config.toml
num_hidden_layers = 12
hidden_size = 128
n_experts = 48
experts_per_token = 2
d_expert = 96
d_shared_expert = 128
hidden_act = "tanh_gelu"
moe_layers = [0, 1, 2, 3, 4, 5, 6, 7, 8, 9, 10, 11]
router_score = "sigmoid"
normalize_top_k = true
routed_scale = 1.0
balance_loss = 0.0196
balance_bias = false
n_groups = 8
groups_per_token = 3
shared_expert_gate = true
init_std_router = 0.00741
lr_router = 0.00145
vocab_size = 6492
norm = "layernorm"
norm_eps = 1e-05
tie_word_embeddings = true
optimizer = "soap_variant"
learning_rate = 0.0213
beta1 = 0.95
beta2 = 0.98
max_grad_norm = 1.0
batch_tokens = 65536
max_seq_len = 1024
train_tokens = 219900000
max_steps = 3356
dataset = "wikipedia_en"
Below are experts of layer 7 (counted from 0) of a mixture-of-experts language model. Rows are named router (the router's row for the expert) and show model dimensions 0-63. Each number is 50 + 10 x the weight over its row's rms, rounded and kept within 0 to 99.
After each expert's rows: "comes after" lists some tokens at least twice as common just before its tokens as in all text. This comes from a sample of Wikipedia text that the model never trained on. Tokens count by the router's weight.

# expert 6
router:34 53 44 33 57 61 34 40 43 29 52 53 50 42 42 59 37 50 38 50 61 71 41 56 37 63 49 43 39 63 48 49 42 49 53 48 61 43 42 44 56 61 69 50 49 50 44 43 35 50 38 64 57 61 48 39 50 45 64 63 54 55 52 52
comes after: " of", " in", ".", " to", " for", " on"

# expert 39
router:29 66 49 48 43 63 47 49 33 28 54 47 45 32 59 61 50 52 35 57 44 42 40 40 50 55 45 42 40 56 43 66 30 73 54 51 52 43 51 51 64 45 62 40 42 51 55 49 56 41 53 55 45 46 55 62 62 48 45 47 46 48 56 50
comes after: " |", " (", ",", ":", " of", "-"

# expert 33
router:36 52 53 30 55 57 52 59 39 46 51 52 42 42 54 52 45 56 44 56 32 46 23 55 43 56 47 39 37 54 50 68 43 48 58 41 59 52 39 40 60 56 53 53 38 54 40 68 35 49 45 63 53 56 46 65 57 51 50 71 62 46 68 49
comes after: "0", "9", "1", "8", "2", "7"

# expert 31
router:32 63 52 46 48 58 50 55 40 48 52 54 45 47 54 50 48 51 47 58 37 38 53 57 53 57 61 47 37 50 40 66 53 58 58 39 49 43 45 33 53 46 58 33 50 50 48 69 37 28 48 54 70 71 71 43 42 32 45 55 55 40 50 78
comes after: " ", " |", " as", " /", " M", "end"

# expert 47
router:48 46 69 52 54 67 49 55 38 41 77 52 49 41 44 54 45 49 38 51 50 62 40 48 49 71 46 52 44 53 52 61 55 49 64 47 60 53 47 42 63 46 43 30 39 44 46 60 43 48 42 67 22 61 42 43 48 66 54 64 57 35 58 48
comes after: " the", ".", ",", " The", " that", " his"

# expert 44
router:48 47 56 48 47 54 50 53 45 24 54 53 49 37 48 51 46 63 32 50 41 52 48 41 39 55 48 44 44 62 45 69 57 59 56 55 62 49 39 46 49 67 57 44 41 48 48 51 29 48 54 67 68 62 50 69 47 58 51 58 39 26 63 60
comes after: " ", "1", "2", " (", "9", "–"

# expert 8
router:51 64 51 39 58 45 45 52 33 36 59 50 34 36 50 53 42 61 32 62 45 35 54 48 37 50 52 44 42 62 61 69 49 46 44 56 50 32 48 42 60 68 51 40 47 56 32 60 53 50 52 62 23 62 67 66 54 59 48 51 36 41 65 65
comes after: " |", " (", ";", " b", " \"", " E"

# expert 11
router:46 63 62 54 62 45 41 42 35 54 80 41 40 35 45 52 43 50 48 67 67 51 37 51 37 59 51 52 43 57 56 68 44 42 51 46 59 49 38 43 54 44 55 57 48 52 48 57 42 47 48 52 68 52 64 66 67 60 48 47 49 35 53 49
comes after: "4", "3", "5", "6", "7", "8"

# expert 12
router:43 49 50 46 54 65 54 36 51 35 49 30 42 47 45 61 31 50 48 61 48 40 42 50 44 60 56 55 47 43 56 62 55 55 54 50 47 40 44 36 62 73 51 51 38 46 39 60 41 36 49 63 44 64 54 55 56 55 45 59 58 45 52 55
comes after: " M", ",", " L", " K", " H", " S"

# expert 29
router:35 57 43 46 52 42 48 57 36 50 52 62 51 38 75 54 45 71 44 48 62 65 57 38 23 52 56 53 40 49 40 45 55 53 53 36 46 39 44 46 65 50 45 60 42 50 49 55 43 50 37 59 52 59 62 64 62 50 56 54 55 58 65 40
comes after: "\n", ")\n", " |\n", ".\n", ";\n", "==\n"

# expert 38
router:38 58 44 55 49 63 49 38 51 39 47 49 40 56 48 68 42 62 41 59 44 65 50 41 30 58 53 35 42 51 51 61 52 70 45 50 57 49 25 42 50 42 57 54 24 49 42 53 48 48 48 54 38 70 53 74 61 52 61 57 57 39 65 57
comes after: "1", "3", ".", "5", "2", "4"

# expert 10
router:41 50 51 32 48 58 32 42 36 40 69 49 46 44 54 52 63 45 40 51 48 49 36 49 36 70 49 35 42 50 39 59 46 57 49 41 48 48 39 42 67 55 63 39 57 64 43 60 52 45 30 52 46 43 50 66 62 44 46 74 38 42 55 47
comes after: " |\n", ")", "0", "\n", "3", "4"

# expert 30
router:29 57 62 38 54 56 30 50 50 58 58 53 46 40 65 44 47 52 45 47 42 53 63 33 44 58 48 30 47 52 48 64 39 44 42 42 60 44 40 41 58 56 50 40 47 58 55 59 39 40 38 54 48 42 58 48 54 54 47 61 62 42 56 57
comes after: " is", ",", " was", " as", " and", " It"

# expert 45
router:53 48 58 43 53 58 35 45 34 38 58 42 43 44 55 56 43 53 42 59 63 67 47 40 36 60 65 47 41 52 51 54 36 68 31 46 57 63 40 35 57 56 45 39 39 62 33 55 44 27 24 60 40 52 51 60 67 33 62 67 65 50 58 56
comes after: " a", " the", " and", " to", " of", "'s"

# expert 15
router:52 58 56 46 54 61 46 51 39 52 62 43 35 29 41 64 52 58 37 70 51 60 41 53 44 53 66 48 30 51 52 51 38 47 41 47 74 48 46 50 51 61 61 56 45 46 31 56 41 37 31 59 32 55 41 55 55 51 40 46 38 55 61 76
comes after: "0", "6", "5", "3", "4", "8"

# expert 23
router:50 60 69 38 58 53 31 46 48 54 45 38 45 44 64 48 53 57 40 68 57 45 54 35 46 48 62 50 43 51 37 58 59 57 51 35 59 53 40 34 51 65 50 42 38 47 46 68 45 43 31 57 53 56 60 67 58 40 59 51 35 51 69 60
comes after: ",", " |", " in", ":", "|", " October"

# expert 27
router:45 63 59 45 56 50 41 49 43 30 54 27 27 47 52 58 54 58 42 61 59 45 48 40 54 73 46 39 45 57 42 71 45 57 50 51 62 35 37 45 62 54 53 33 49 59 53 66 29 52 40 49 40 57 69 41 54 50 64 59 57 46 64 50
comes after: " |", "|", ";", ":", " /", "°N"

# expert 4
router:43 60 35 53 58 57 47 38 40 45 45 34 45 38 45 52 46 46 47 55 63 51 48 41 46 69 41 55 30 61 47 67 36 63 63 44 60 32 49 36 62 50 56 37 52 54 45 51 46 37 51 47 59 71 60 42 66 27 50 46 55 34 71 50
comes after: " the", " a", " and", " to", "'s", " was"

# expert 46
router:45 55 41 29 69 66 47 45 42 30 74 47 38 46 61 48 27 49 53 64 55 45 39 45 40 66 57 40 43 58 42 52 39 59 32 52 52 36 48 50 59 42 52 53 38 72 25 46 42 51 43 58 29 61 46 63 57 32 53 70 57 55 56 59
comes after: " the", " |", " a", "|", " an", "'s"

# expert 1
router:43 52 51 44 49 63 40 45 54 32 68 50 41 42 49 55 42 58 49 59 64 56 51 31 35 53 52 57 36 58 39 77 34 55 64 41 60 47 44 48 55 51 59 58 23 52 28 54 31 37 47 65 61 69 50 58 49 45 49 58 59 40 61 54
comes after: "2", " ", "–", "1", "0", "/"

# expert 24
router:47 58 50 54 49 47 45 52 50 26 45 51 48 45 76 48 37 64 34 61 49 53 50 48 38 52 68 34 45 56 55 64 46 51 58 45 53 55 34 46 56 53 70 54 44 47 38 48 30 46 50 53 51 64 50 47 60 62 44 53 50 39 67 58
comes after: " ", "1", "–", "2", " (", "3"

# expert 13
router:52 47 48 51 62 72 41 48 50 31 50 54 34 46 65 63 35 44 37 51 44 63 35 47 44 62 76 46 53 46 46 50 57 55 48 47 59 29 49 46 57 55 58 44 37 60 44 52 41 36 52 53 40 62 44 51 45 58 62 51 52 46 57 54
comes after: "-", "==", " was", "\n\n", "|", ".\n\n"

# expert 18
router:48 57 69 39 53 58 41 58 49 45 57 35 36 42 43 50 52 65 39 50 43 58 42 30 41 48 44 56 43 51 41 58 22 55 42 49 46 56 37 46 57 40 51 62 61 52 47 66 46 50 50 57 53 37 45 61 58 61 47 53 53 53 52 76
comes after: ".\n\n", "\n\n", " |\n\n", ".", " |\n", "|"